Weights of a small mixture-of-experts language model, trained from scratch on English Wikipedia: 12 layers, 2 picks a token.
Below are experts of layer 3 (counted from 0) of a mixture-of-experts language model. Rows are named router (the router's row for the expert), up (a neuron's input weights, with its number), down (a neuron's output weights, with its number) and show model dimensions 0-255. Each number is 128 + 32 x the weight over its row's rms, rounded and kept within 0 to 255. Numbers have three digits each.
Before each expert's rows: "gets" lists some tokens that make up at least twice as much of what it gets as of all text. This comes from a sample of Wikipedia text that the model never trained on. Tokens count by the router's weight.

# expert 36
gets: " and", ",", " –", " |", " -", ";"
router:120074123103120080122142158126107149152085151164200113152172124141125096119117141102106117106137132155155206159119154144083117075079153093111112143188122125078145141192132138076112150112101100141087091188148067173077125098085101081098072082144149173158144080100111163153097111158120125158128175117170128181137174139075101146097076129108113158162150144139142170139112084106081100171108092154121142135131102093084136131192079104097167110153137147152110111116116105127110126177101111123183069109087130131114105111127177151129136124186193159099078157120155082118071111053085128163083131102174149127164146100102055081135184145092187106144115116090122088119115099097101116086122108116191126137141116142103085077159102110152130189124182160088080124183074075089120123155101111
up0:135100080155155063137117094110157110099162107131121131172123106168169120216109230143124114131121181135111155089139099137119099156142135127113136147163119102177143142130164158128136162204130128144145124153158116118160125139140171141125079145115112135182148092131135096101116065100180076144140082076125105160123144162112137147132127093145131105133130091135148140159096062089157169081147185073153132152127137117167111047151071111089145161170203089085130131150162164107127171117095100092115112122094127186079099152134166119166009109093121120157128080129101054121152142103110130181101134108099146124118125181147143198132070103108178160099110185172083100134164108123160138097159098138175175148185123148113104095061080116117153133089158173132160185129122136144148126144074120
down0:228120208149091105157158127149147107167172123150149135085138144138141095179142155143111128167131186147139089123104136159136134153139095149059146074125156139102108111112097133146098116125139120120119172082095088130121116006160145102128124101145114141172117086044136093133136158114065133130179212134141149168127167038140170161109136073101075142132176121120070123158099152073080130125160147152115121146135115154137131167081218170142150123158130131165135170133137084070104131132152094117103131080136134116113161113122167112155134086135086060160087085172163100152105138155074124097111185094094135141132081089106114187111158154155134084130141132119154122137116135146111143068136109149111150170104139116150160110133126113124193082140100106038145130152083149111133106129203100
up1:117131102152148158146130104091132111139102097091149155116120121218139161122113150103138157107101118068103106106137105096178107126091144113141154182211138152152154177090150126160067083198116153131128139152123157137159143158101088170149134131104103116103149048136164143116093101116136159125128077108138174168083102150120133150128159174125160106059099116176156128096172059140141056097124065102127129128102123114123068161099079118131080150115154094134110114145135149141122078127127126130147117089120128103174117138154122188114154167162110134098173089088143115157102166175037120115076091143144116056115140128158141110098128141113128093127137109093084056172141140207152108142136160154023122142184119130115137080181109102071107147155072103093171130181138132079084153047150097
down1:178072217128082187076170077127203073125147070137117104154153107163132196091156139149151133185197079080165077120103115080107079076150108155105156132152193087117137101100136116121156145116147071154214099151146125156128111094167119146145094126137119140124089099167142120133140127152156120101115148124155137118156130117135059135147084136101162124161255161107128103139167137038091091139120166115155122133129053120160134131078128172143123126119189163111123130118166135147165098135117137115108127163160143035104100159094153124113146069148102143143143111130087140131150128128134181122174111132119092129134102108114168151139091055138112158153127106097132163156132143145141129125097152119140092059087117131100100079151147085179158151089094118125094125158146075082114107147170127
up2:138118093077157153143133149155205103139127131125131104152097156161121123081090086122165103155116133125081139110102144123124098103094164139123130120187166139151135107149100156189127151145146196095118133081112143119121167106140130100122101188123171112170134134155154156118106159079098156088160119114040156089193149089095118140125107156190162075096070097157142113121165143140130130116059154190133125139089180233094125137153045128123104101063170108138082142128131154132134100124178179049179116108107124090054133144129162131083119158129088143136121127062129182147099134170149173126130143104147125084105103093161119129135105153129128122086128078109146105112127166181153123166097174098134081093075118051111146210182151171121135108168152139116162092077092096138168147161090124
down2:088125136143066123100096116120169112094081126174179064119194125090121158179112102095089154135155109153119146126158097119061150103050134104127112151135108101148156109150120156177153099163110117091113105091133084184164203065165096111155090118134147143127094178193130110145167107117126134129090088118092146159161104132153148148151111122121162108115120089116163130149102105163094195074115136119114112145174149157122078132101101121107119116150167164155157183129038125125166165167128144079141164145136011153085137124169176103192119117170141144188110117088157154132205135161085208112150144125133172120093141136157120093106128118146164117063097127114102113125105165079146167148186110123126133080079158091095146133133159105108134168095192123127171147163131137172107133052138147
up3:116158082142118087173110129113068080113095100112147130115156150127094144101153162094144102058107117143186111115135142183160157033175115112102121149136109120109145113141134064170092155133114173124095119157089166087112122110097125118150122099154086085077097178119101148075145086176132090154048096163156177111124116119133167061145040123146062094126117116148146153138155206161137131158117099146093195111084044096159124125180097139115139121099125090123158117154074142144119154127127095120117139130105148141099143132106147089109150198102107172096101129081149114052128112155094077106141100127120052093090126138075123155135108156089113078157091138193169113170116166150169127115110108172158077085187131116166211121162115106111123113159152152158079114091153097137108114128130123
down3:127105120109166116178113140167142190116137144103148187135083170118152151108096110155115185173066151161133112103122193109157168092085202132130175121092151170171149121093054151049138132145155118094100077150139204111156089191130142172114119147131137198104133054103097190103116162141139146118200151108150089109111148094088132066080137128117124154075092137123122207153126101086079113157165159128109109070150163154183118113171148170171151124125112166076135084143135110122098093142166129131151116150108102163132122104129083072135111126119153133116200075068152128087143106131118089157133143158107115120168142137140160098114175042135092095092123206138119150062138128100158138107187140108095127092127156124135148106092136170110166171163106135142130173094161158144128115130126106
up4:138142105136074156075085076117089124142105110092115097130095089128195111141124122091128060137087150162137127110099094135133088134062112130085120143132161167090197117118082144156146094186125113153142090092155137084128122157112179126119153141155114116148151165163096122103137148166120161113110157087158157132115107157147110119111091133188131155122073081063123119113144087114118151128095130204151219130108118103096149121169140169093147117176120104099125120152190099156118159170127090125106149125116144129068127143152156148078076100136127098199150103099162124088146109124080128186131158133160142082185142101078104131131109118115069050101144175084136122145163095139176137080162064203109122132185108203177122139119120074169061155133138147205130131096144048108137148151077112
down4:207077116141086093181177125106161125154157108173132153097130179124111123107115154148095125158152144144099112174129164155112172112138124158170182070124102157113115169117068155136103124048121118118147141148106097178139090013158103136078138118167140087112127152122119129096165094100131137173175108170161152132187106114161132120123166105075116102121255127146142062157137114111168137105111197131128124141155123158158171137155128111111084146080097153166108117078131125113115133101174114140112115118143080126129089106116149106106160076106121146086157153073134129139165079137077136078100093156078125117143117138140142154071116178120126109145120131099127126166184133133098119106119142115147130134090177119093068104125094141137128100192076152092096159101117160167099059110147114
up5:124156089145066144101132145138160063130091137100120102115118162144115172136120136042178102102139135140177168150179110118116149119093154123138114128134120152129104172125123093192121155179113167186135091152117118114096122131119103142137135139085082096126105174125114133134132116161096148116138106176052123146144074128147177131112119136096127179116117175164045149105151195153094186141129127098083074145049128095122133156154153153166185149070118158119127143134125115160185142133066125133111136107149169132083143140095150082114141154142126179085095077117184105134072094109103132161118120097110136077201179162140139126131118177114144163156124156191168065153160103133168086145147070074179109068150126072143130161151144077130173092210127132148086190131152076111059173147148111
down5:093085096101158100172063174102102191161074135143163136090159183133099114090144145121084135110114140132092165147000153106133124116096182145064141146141173117196141103140115183133153131121162175177126124131115139078166185153138116104093094107061178145064138113193134158154113177135205182114093143089147049126101096140124143122092130116171165163153079169134181195123090147130111129114131118131162148099167102104140150151111151097139139141201100117069155147138122089108151150131117111150106120138112171125075190107103155110169079127126082174145110150134124109109075154140133131073164084161155086159101165092159096131135161097151101078104115117134121095124124141168117113108174117149125156153196125137158163124129174116089197125078140118142140148125162134123174123097145102
up6:114119154095110104111155135165131137124102175056112125097129093128162139110139168159067127104119122122114138188141150220114192135153121115137108117088127101124103150124075117118153105170163206138165103125016121147130132080177081116134102085219129165071102124114149083066138137088074092167096124152112165105092156173117138156165165108116107102123134165111177182112140171173144098118133115110048145129102197086152103113140114132119135123113151136152178156156126122229134154100150125069120137212122131180144149149086110098110070084137108112133114143096104113133096110118108126131116080133126105076141099131119134145110114148171169166146186112106109103094199065119151141130122091154134175112149161124185103111080212095120171111149110143150132102167118139101111144114178175
down6:139120064159130090154132240194147208119117153129126120086128136151124158107172145126155092121144183126138116118087134114103162093152137189096127156160076121136091171086095159095139160144108089080130126129117147078130126000129128191104179150144182088119109109120073143101120130132173084103151131123135127114130164132123104081114115123163102133099047139109102083135124133148142153130126095167138127116162080165157163120116122123166109170099061088048128130113130145116103132100120127197085083135161120104100135110143116104109113077131102103095133126164097149057126086165193139147110145098180134135115121157084157106196140145113147096080168105082129122097147095114125138129164155186061135107195115108154130113152116177093093092069102149121128116108109161156125139153102161
up7:106151046108194133126143082187166085093143132159115145139123116166103141151125147073115161125122142115131182099146095223177138170208176097171111128141122108140092108145106096131145108149180137129166160094118112182174137152178144114159145092115127078097157123138162130049116140117132125101104101099152122159142140124207156151091153090140109101112063084121100130161134133200111114122146173066089107171135149141157125086068144109135109066121139125100178173121151156064155158151105142135118161150113107230117113159108146156039146155111139097200166066091107116187133166134133097145135123083103137133104088168181105127157122147115135172179141125169178109152162094128144149110135138126119144178188102142132097104074134122140149135099073070147129120172127149137093121162092095
down7:124147068120187142151124064092135151149128108123128152116077131120140125141138096111115113134113134179141103114144122142122098103130107143147142152102143130129104139145152164132113157135140116125143125092085147150176105000199109123106092121143136179141126131099145146119130107154140095144188116128159143151118124141164167139105166120133107115113249157109131123128117133079155151142149163144125147114132144127099110117119161119115109186107133116157126111114148169074150122147106066128131129154113114142123158113162149104149123097098138142126163130151155175161087143130092135126115151129107127133158130155184102128100138131137134147142101172150157119099097114121108118123136133116149129174125127138081115111121156147089104140129141129051124174165112129119103096154127160
up8:181111122137120125124167184077157137121153124152105157069127081098117101138143140158121161087115174100091136189115134158114125143122093147192172100111110101133144152155129187138157105126147146160157148135123105115171118114121137134132101131168147144123187105148145078193147082113144099086159167132150081122120145060121077200130157139116191111229168135135135200102091151133126098189136169206159142131114145090128136112121236097142075154166190136113114122099080117101152083125102147176118136147080160108138195180129115086107044148160138102120113104128127153152154189155171189134167136177144057132142116161176130153109120112149171142142093126113114135149137170107101099083126114110192125135171174104074145146140109106063099121078173143137175124125159149107083135117090138
down8:156106109087062102133187114132126098129146167095125160148145161138144180125137125134113111140163137153114169101131088117145141135155073127096132204098136111143118101124172081175063122175148098130140159136142101125131137043125149065140092071108117128143196075144115086151135155139105137087139173117115140179159113069085135152082111119105107172169161199097125084094150170081123140080150135136107195137135158168157101145097152156075103055132164082098192090149141157141108148203054168120055135130129158040118138159134171135090172101134107166147122157169086141169100130119154113134127130137202123106139132150136122118196108123116089130147119131126155134082153129148163104147105198130094119176100135119133147118156171098159125131104161100035133127163199110064095099120140130
up9:145109078101150132128113134102126137094100098124141124094153130164118130098161097119207091148120080144139119157094158181125099127154105101096059111142175140126068118104169137191141100121110151164080128137177173156081124132121142121076117190137138112113142156085121244073117142097135108162125118157124090106103165122112108144118090091152150123071094124173138160115146091131119065155125110075135141125110069139150175156111103144141114148059093122122139150123149124137097102141072147084069105120101090114109200123180172187121118092119134195148152189094114080111142152164138091116159070124148066146127115091159145103132153103168074119137119124170118140157118225141155171103134107169125113186185191137096183128131140099176097112086127112125156088118115158224134188177146112
down9:164220121138195146105107137151061083115115140165153151185076147104066183094115149149145084155116081139104120136126163118095094088116141167141169094104158132132118138145109118118109084135127100203088157141098093142146103204164093177129151110117148166178170149168174128106106183099118177142094120123151161160138116141145076139074080173156149111134182137158127160086098123111151140146139140119173094142131122142125085086144128131074178076134104119165068098130191103121127132086200141089113151133144159219069110149112109151140156048111123124149130122117138162148154168119084111109181132080104091113050156155148103184080114063117109174128083172168164134107158090148128105128136178097118126132165146098193114111103148079110145133138112148186118129068141145144114125118154081
up10:080107063121107145112134126106099063123090110103083114145133187104096135100116108128132096087188124140134112128139130149189129094111131203210164080146153118157105123130104166134139181156154162153149167088122096150185209148131132098140118090089089134094142149157120119172136099066129083091170170130119109110139075171073126174144101165080062181173118138089144171094110188126139097167187199148180139138103144146126124159176124075165196111107143139129170108139095139131129135174186117110105146178106126081152185113162116191128143120137153107095147146131170133103075162164186103144163075129157055125118105148099104174106168143112160136168150135141151137145091192126082144091134130111142092093098146116147127169141158085129159095125073122116065141105108171135115106134064159
down10:186040087103107062156115171144168130131153080137090170119152132101121102158101141121078092120124141203123115127157138113110219131130108079170139166082149109141089134123140135139153124130184112152155104130155134137130167123124117132176104128092108178099088114082116094108141103139075138125119197137118048106069087117132151149165138091113087154181121099099153110192081122167117141094137091143132149129163155093129084107137115069129144117129105222153118148084179140168160154168104157101134079167165098127171156117133115154137098158111107138151114129125184110136110063122154144115107154169161102123161127101045187108077114120067081103108100162110055160095120136091139156170088090159103103140111125177143140067143132169200154090110098160077077131086117136105182165133107146
up11:137163128174161202091134145125135166132127100112167141172114139128138132132106179141103091164110084147063126120145104128143131209151123125161148186191110187119112124167127142084117093118075111130100099195111103145135159148133131138130049106126187141152133125085143094154137096125190164149110137130133084179140147112098079157094164125167103158182178145100135139168189064168077086181145192127113148116104111098101108198164116130058141153110073141181077090133119143132134130078161147153169126153113110145117193158095179136092107141144091159112090154105105047169102106097086154155114112135099131125173167142094114107106157096099170157198164197128168086082092135099103110156107096138145185141127113117133086082148154129096154153139190147152057160135108158100150134154116159
down11:086058110178121040113133209176055206191163112155107162139112174126149098120166143095130144099117148106131134105145089158094133114141080144102128139125145114094121191109113114155112093151160110124110137112113136086143127032128138112127191139127188065129133161117112141138136091093130122064130121178195121112195149096136129116124193084118044136075186147162118146107120084063121075132069164115136099098120133120154169132147123132142140114126108157145119100082130119104145133122153122139136108057131107156128143152119148130177099167167179128127093097143182167156102165136170129100127123113134061127120094140100163167143105119127113092132145063088139116143136120143131125178192124148141083161203136132178147097102146167121106131206101187047114115086157153129130173160129117
up12:125101099096148140087083135080138136163182095108108128144128118201152124182113124108152131118149086106104140171084126067120125109092099140158104084181108132064090177101082111122091144114072143086134168165146150126140146151110143110122159111160122117150152121165132151125130065131201185158095138156155162116181160166155096159104059134131175101151104162094108134080096145139154155157144107132168083173145139111124165080111177082101195107069121126092063138142167181191113095162149085094092080187103161119122137108138102136142109104082177173118098093121129144158109148107132097097063134112126101071132119129131155133060175174096090154123100099156056073097139128055103045175116155096181131108135111147172176098132157162141129107081124121116120146137126122138074110183082108
down12:108088129156181066144085140109106144134121140126188110112131181103119104147079161153116145176076158145203135148107095105107064217106121081148142195066128107067127131204131153118131141095103152131136142167126140189143105033111057126106121078137146132130149078166112083172088095125137124141093124120136142121147084111066130137094119073139087158177183150120186165112144123115134169210113111090135082103135132152144174139149149104056099179159204160142141105096079122132172146104174071084188107134139155147125173079120142087139121131154133155131141130150134143151102199086109125086190130123124139153149169135164111129150171141104122163179100113102103121157062128127115085087112110159135142163118149087163101089137096131151140097129158155117171153135103143090175116079127136
up13:081128093105094170179119065083044113143131101118159142106151131143186200136142150113118113196150062072103088119147124178132127178167131110145157132128134179081106135157135103139137114131136115048142102102098104148150115123157093067123116152097119125141166080100158101125134103119144182129121108128023052178151165148143124115104138107165086110173188148111085157193105091141080144140154140200159101157152141105109134144120131115103148048122196079108104133198142190142129119121115099121118120162178088158108145157148095121160155140085134165128127097169075105154148131125127105116085113197155112112130190095113125092170111129151109100160148173142081110161093115135215098149137129084134153113101137160098120181153113136144075160124103064204143117130114131085114143128135108
down13:058069115136099106131123101184101129164124132178095107151087141170103144128154135114068117104104081088131093094079089117104143098174204113079134123147226120088173129084103169104143140094086063148122120161103126098085132054145107086170098152137125116096118164134143120151127142160191124156146151177123186132136132134166105150138190140116123112134255194134208133134155128095140095157098111066160127126096101122133169104124086137131125148185089121164107110155116112132157105138094121093162124086135123115093108078126112130114086145116167098099139133140119114137145134111149093121132134092093198122152194073121133139109148123107108110150174048159173166136115100145105148193145138130116107119100091150132061103120075138183137169123106131132110128108115095144146142117136092
up14:135122120121084081191166120083136109154117117148135119186148137168170144163120175115115162120159181095127157143123091155088151138119120130105123177126108180113158126175113103158153068126149098178103108145111089108141124148091078104186106085157105183102117105193213133166144141146184174141172196102210089190085145179169151135129167128190155136139087180126131139131141126153153188157147148097108153126120090072121136103170156190123142163182130150169165119178123088099110178124175088177092130079124141124128112167088181102175078117108143099129142049156170133209160164112100188114142134105184161108191109114145128140128103130123150094079092171119108164125176144106142119102117116153145109102150097139124065103110163082148123132145165136165094140113105070103094147155113135
down14:188124157162131091152125132172157054177147098105100127136136152117152105116089154104127128125102131145128125116150138144163163114118072121106128092132100127137118175161087140115091205088119117117118131116087115172126056000114123101119133114123139108127093120151164114084125137093084086094089117108082168126095134090117192169121151154079089095099255152163162106097229114115173132125139134124124136164111172169152163111102125116110140139166156169144124137133080132066144167192138115115145139121080141118090121125157127129110126093104148136115123088137165099170124115141108135108135122127083139145188114111155110161085117140117155097148102102100122137081113172102169133075086143151140091120113159163124143126106102196159119145146107117028091138060167139136193118107055127
up15:108132133097142130156096112154194149119115114150157127147039145195094123124087107191072154071108097150170058142148115091161143163105134063115161142095099146145122140134119187093179161110120121122160085114095145130148135144174180130180145120151106135154112104147124137138126110163132160168131147140130132152125105072150075154136102149134195175176072175100080074105141108151117186087114107120100131140122144109171141140093103180111132141143135134130114135141112173163119134102119122151141075157128155132144117112179071106126150167142090177142161158126095142176056088149103118128098109096041149067107101108145115086031156099106123156145131138151176149098023147142078086137131127166078102104149170191156141147098135163147125192062102140138170154176138144184105193136141135
down15:101105185156079138081172118183125107150126123161152134082201178125212166069148149061145130168150092060125150157115135115162071124133126126111156150205134131098156090093197107112155089119076149125105082115109152106100134121166152176147170130110140133115133120105116083168132141139121161162116114147146143133142164086027144116148087162147114103129151126207086086157114094105081096198080127125112089089073076063152077090164127102112112090161162117130131123143129131165151133121099120228149063116063174136086094172136142143180114182132115155107074122130169149084133093138145130120121147190114138106094113125160154106118148118100073153113086123109132132137082115169147130080152129142095134109109131169151166076087080091104113149117099128132139073117161157123108091150132099
up16:162116113103066121104096182072110135131114133126090138128107104147121109088161102080114164120149080213118180205127122051125132145059134077152156140127161121113149129157101166109114114150067086114166132152098119111112186158099128108115123135107117129172135153105128150184102100149192096159121147113115159156131163115124158101128152094108149097205150130143139139097094122145132100162140144202071131071091184138083152135172162079105117097161112132206054113121166070120134095159128158101162110142082133095100114165125090148080125118179104078119055122159123130125081127050088156203153129090119120101149137094110076125063161134164142135124120104150156123130092193165070089159101084081138121069150104151114126124108128116098076118122163174130124132139132125135128220156138175
down16:092061085153161039201125207136171149147086056188086142109087197122146091127196157184109130080137146142105130125119134062063134131161119131096060116137116111107126128168121135133176140132129106043080113125108100150168166076140090161144128133094164103125130091114085070145167169108161125089123092118184150136169149122122114123150140120160121142158167106168149102170114153131133081175150118129171113099162128120174157113113141111113089150144067107162187162080078169085175119104085168129123129114112075118118144117144161116151164111138124153153151179145138167174093144130188120086119097151130146156114105162100155128074082108111130100178122092130105119177108154142114109171105164125113130180171137157143123119142179189131110139161094143064167154147197179115157116165096151
up17:164194111169138115128150163155079143114086160110105129145161092093147101129156072100152123120095131138174131117051072103165109145093131131112137127104118165158114057108097128148152123159077194119129103141140164159171081129057107153166112138200113189114113181181105103054129108128109115107087114110176189107112141144152151136130114112118193099158113154206134189141116090141164109172076074150088099162146153117151117093161127128125101065088128133163176184094106092104082169168118168154178155124113158096141130132129141186098110074133161120076153167074191125136093141138116121135134146123069135152086133129179159140125145189059136064173174127128124135180128137127120160135115095132082186112108162138141133108130074107151120143121115193117124175127171165117103160051137134
down17:145130082095182139157102135126112176103139121158186163154137148133172096141119173124089148128174159163167132119115130104103163150127113149146088162088090149099200131157110129183121159113129087131107153142100132107123146030152066127072110159165220165149101094093125170085093151155131162103102130094147101188110131153130107119136185121116138098122183163139161161167118175082122119088107093160178214111142070182104106153139167122137122117134127141085102135154129069082147156124161097145103181162161091077158111112098132096096109118155098114170133148136074147138087157096141098037125146150202150183152125143131140149055117076089087146064125083151134153119136121152162161183092138148147104151084180127126075126129175146151092163121136086115108146130141132176124065165150076
up18:090117081156103110140134156064123142140109113143148118113142148112061147107111079130202117212106128124178119174040152148126133094131157161192088136126165155133147147145117063200113127136095144121131148152210125128134174142134102116128122100160140084076159108103132168056132130098119121123106156203125161144202065139107137121149119111092124084119149118087142124139167179141053113169092173108136110140097061088133127147094070113116074075076162133109112172138188099112112136138214166154115178108129073120111172081192135167108117145158165149156110142202131101127108153105157123156203121132136121101085113144133131129139051111156134144147147124107083176114151156129148111138130163123161154132126147058077151120136128118089175122136138156145130071164150104167101163131179151
down18:176131157163186104115154169153125164043109101130141154121099102160087096114153139143116115148107103146097079086134132124083166133129114097132100117126119146169151117145118228073103153192120069144103087152093164225109165197147133097136121133111132187181116135137161166176089098102159064126122110121156145109088148119168060119115158101142173129145150099096108163172158176104148101162122170149203147172073144123139149205122152078089149105126123118157115134120191178145121128113134145104158121102081167115130164157114182134052121128185125103152131109097125176175134111110104089168174143112137088156081108100087107187104121080115172079150125152076120124076091094140054155155145144107156141098195138116123174111103132138089148118098137115148136102133151136182136171136166116
up19:152104074126091074131179110094163066190134129180133118177125105084165145099168121134172118152088133180147124176113173111168152099143107146119172131135078142156132113142148165142144143173133155116173161095074086145098114096135139110145120135112137150119158114200085127091075096118106117137110155092142121125134148090133124098127061185170148061193142168079144082138134164084131108179091169150046135160087143084131185129192099109046155149107146146149125173129077195209186157135151116130105211105112126083155158114106137135099108134121145146142100153122119181189089147112096187168149113116103069083124064131128093105142137134125154146173189116183119078123104099124131068151149160113100134134133177111108128145158127161172103133103098175138123172121083112090145139123110154
down19:158091076091056087147152202197104194114132149140130126138145141116181125155133167090039160145153229149146111103181166083111162138100120169137086130044119124146139143116085163145138149149177130083132114160132114155122104000132123105142148120138169121139134109107103110177136158100192069122096093134103115118160118107153101154155104074120114133106051083077148140146128112092152173125138171167127106108137126181106151148101122127142128097148146105115178141118135101139112143152096120133133110134165155162138141158152105093151109099123157110168102105132137185120121116133145138144082151115178191126163127122093155058136105160063119095034126139138053144135136182158172146116157174154142156175184124114129153119131155183105119102112120129102139133148157141153144149146140172
up20:079130134168105172092152161104151137155113128155155160156100107154059070125128174127112070135115104212111119201134111129120101147071127132140098142121075095108111154141138117115120138152104156108136122113108086166114116146112122158108070087129167145152101106143132134107101129105106136145131125118142105135120149149136131054090090116059122182107152141082128115136126178162124185147162157083117154112116178078151081182123209100069102126110135121193115182124103158127164164128165140170132116101066114149083173093133110027107083140152105065083101145158189139163082129140102110119114099084140064097201154126163065150152111115163175141161128185116121073175064076137103186143216130147142116126166165099118163158135102170144150107101145074124127148113097149103122158116153168
down20:142037108102125009132127230143116177175117106172128138090186154078138147119089151154068134132139177124139096098158142131095120087119163144116126115154103132133120093136094135119108127139157096095118130159121113082134148129122158120147196141142201125152174146112115110159113106108196101108102083157107175115176210161125117170148158149170111131134060133208103134143141104122119127116114125180091047139142103111129139110104128151142122096140059099210145169085196122104130127156099142120108120119145101160116099104091167139112139123110176153138110154113140140090083158158172157156108126103106080124087121182098165123126103179080127074107115070129131145143138082179148100139113136120122089161153111133179157147091151177068111109135134162068102078110182150119155162196132169
up21:159076111133144082170181092082129083082120158133089107080149096100122152091137085115146093148183168099150158142110115129177107161099079132177159079198106131136123189149103109144160174144107146142085173083217124135132142164090096097080087126050147094113125144138096153090116095140181164152133145122116110128185111186126115043121157112139077123124111187198170122123097069105111072096124174141122123110141112088158149193160095101131177177089144127152125115097097122138124136153092165126149216135130164129085077119137130121135079137128106141146141133131129149118099123124140172194203143151131087155100094083132106138099154126139159149128142182146068103139143202099139075115166150095158137124114174131174141104133145166154082106140138210089145117140085104168128170107136126
down21:113086151127126166141170205083110199105136128155130087118140127082150148090110119164111088175118168169110107134173133139111153155098146143172090160106111145112166145210129119137076143109154137122125071137125093169119115000106149119110105127092109147188131084153084111160118110103089125125143086120164112106159074200140113140092155154132125220121164049066143205135163156172100149128138192097124140106113144104134116199157127168137164080139126104141144099136093129102165149093093148124082179105152143161170131135154134140174137168159102100178157142094107120136105133117120158098140125130143134112148074178072164092141125125142142115156139132172110108168102186182179196105151145147135162121094135090142148129115119150154121158119086112025165172115106178152129179108149146
up22:167126096155175131068085056125118014089161170148112133139117168160102133079150102195090135130084093098118136133068092105166100117101156137099145152138106115077102131080136179094122046144127139097132168114136151157112165174124142085124134114142098113117056139139110100154157138092129151104135128149132100119078116127091097124134180128127129127151168100049123108115234161151124139081071108159163121104129098109116116106152056126097129148169108130115115087164144153082129125166139165105117140132182106095143143110058102109134173162142054155136176117141130158180127146144156132174146119133116142147162198200116196143194095099075112074119095124150113171125073091159125125110188120135121093149082158106154148149148144092153161117150151150120187109124118183083156131077122135
down22:079154073144109080137147082092021158160130105149106149162128057145167134124152122140094106107153114130178086142121087140136136099130111145146111119162150146138150148121118187164114118159131151126122142116111100103130107255092167083100156140143137138076146174127144155134130136133153143103121120114136122132168155089165162146145156152108089119158255255125111121116124143130157126111140078136131112194141149108119099119114141134093108116106159123141136143099158112169108154142113144106172117178133112098082145131128218111103105130137181167133119079122145156182129137145134103131160123137093070182149132142162115145132108088131204141159061109094140162184182157123117142143077104136112148156142122096165125139100138102164170130152182143129133133167153106134094093120147113
up23:110133083202176124158179126112157130144155107091088144166099095110077127147120164092111100032088071096103170118126109094154169175164040164106133158121174099100155156113137154089128143142160137047153101132163118123136103129124134183114121177097134135168151131174085102119177099154094077088129176120159095094059167158126130144087057145115138138185071103106078134109102130124124136102099082163126099130127166166202098124091155129110141189130128116067123133145165157135119105167158144148175112149104144195151086130139149127107136114134111175100091171116115167104120122163128185146143131134105107160148133127186089099181136084176132141114145129084093119166115107134158140167121142198102176125091122113167108195115166197121080104148092151097141149147136173182126166079169168
down23:113085175118131179067153101200131157101172139102148103116164085111137145161160118083075140168187182114171113158147111143111148180176144134104055132095151098151151154116139106132110155165140161057111184055136132100095142038112113187128143131114124099109150152121125163183109086171074067140104150141084160136118083120128141134113134103105112137144129079131147131149155110136117144100132152192059079126164123109104117156077140153162077127147129149155196124193157135096153109136108141155090165124160115122122149126099110150168175139155127084101115124094114136174079138099159150092209123140168151158143126107088119081102099179118123148124160156083074088137089136105081132118195173161132080152123182105135139148102140157142068096075126144007173165125105116130126115122108107
up24:111096116131130065104116106125170104119095169140163141131159065136145144159155104141141130217132152163096152155082138178123221095100157140077166125128122145141126146122145160153090109165116169112190192096173156150141208148125089109141105134136148133129150094136071133090106198088080099116091167128132125115139139170113099119130072139110130096132139136116149100189091160151118150081095106078090108096167104124098116077109038142111140056073175101172113158166140075172177106118186156121140129096115099094085135073118099125102118120135168116187164120141121129064120082120106080158162132110148111145129133069084103101122111120183116161131146131111103159147136106099126137053169132169155156102168147111188166089149151168086101088176090101156176105122154125123154145147063193
down24:216082139128125108133137162164181160113140100152128083098162136150185149123118131105103123130127126142125147152167151107109162115108173110141114134139167093123118095131141129161107169180147103097144041163093097174082164055112119192130126126192127107170119147030117161164146114099132059168067149105099195175074118099096113129134142094110127134114217140171176123078110138148125103145095155109160135142140094165143105110137098120111148131087117125179138107145133123130097125104130072139113149076104152132099141154119094141109098108120177099136149152107148132081182101087142106106148210093120143088113094095105070091121137177165215142144144176152127085089068117102096148143140134120151125057112180104121134090144103122173144151055150093103080157149138197192109119139153067
up25:127133093106152126113092125150065082063081103117077153178099158108131076156152154144150120149115120083180104155123177173142098113097087067110116121124134108085103119145117039097120116091108117182151053105102145154082157111116100172117118095134120045165139119141167157137105110116125094121164163051154119071154154079112082117164049106048163117110126057165134100107125176171083160156110134078136188120109095119172111052200118090100109082080150104117111188124157167156103135084152158112148125182102146142156112108134127123078119082140160161152109157139134108081112101111098132127122088171126108167163163137121134171144178155149100141169158070116116097158154114155088118128138102198152123100099098082123145087113144128123086149125166118156066133119149143143078145082135119
down25:061179121137169082100062122065109122134130189139093204139123146072123126197172092116135130151075147147132151117096123221150117095115175144125119138146119146080155176180101113016078123153128121130129088144173133097132160217191120131096074110174143133099162133066169138147086106163129113080150128141125108116206099136147109131119094081115115132071091129153116113089152163160156157128141151166096129098113129154154134122161159158170127120135137093172074176133153055099083136127135095127135142170080108146094076100076104089066132159107206138094155108087155152107066103152178110160077112091093160149064144172128109152129111091142099150106119122138152145116129118107122079063141120108094110111145112126117106090109133117128134123146114164114122144138166136105138098157160185
up26:154140068108096076136154068130159152125082092124106099110121126165084151161071132155110138119069126185138160118119108130125166130157112140102145090107141163175122105150116102124085156094131135124134111095187106194121184113113128179092150073130118066104138139121164159074116152103144117074116180119189102114157124135179143118141085086144134138117101136134064156144181118215080108102155147128077163158088140134157156196109123119140115158122129048109158102125170169209157136117188112151132108091141059129171158090194134072133117122139202147143127115195154080165114145083152129170082084148089132140128115171111145139118145188103158129154118109094148129186103071098152069109081189180138159190161159125135181119071110098123155141121142114127130092132131134133104093189153137
down26:123133161114111132143090123162175089167181108098128142080157104139111117113073108113104132118113144127120118124151105156110127167121154160105125068056138138097130113163122164177090141111131102160114099109146143134127124004177105095148110131115090133134138125143095125134125124122128134124176093124076136155103165123120158095157161140073181093179184177107216124081135153092162144155145151127145129123069137137168181203101163113103080138150147150158031182125110115115136174155077075149176150133112166173116125165108099130129158106108166094119109182099091144121090184111149110128108152175164112155121157174129155129126226121141106055146151154183142159135074107134098122129063090139158108187149168111061093087136107129071080133094184146085124165120094106139110181143174115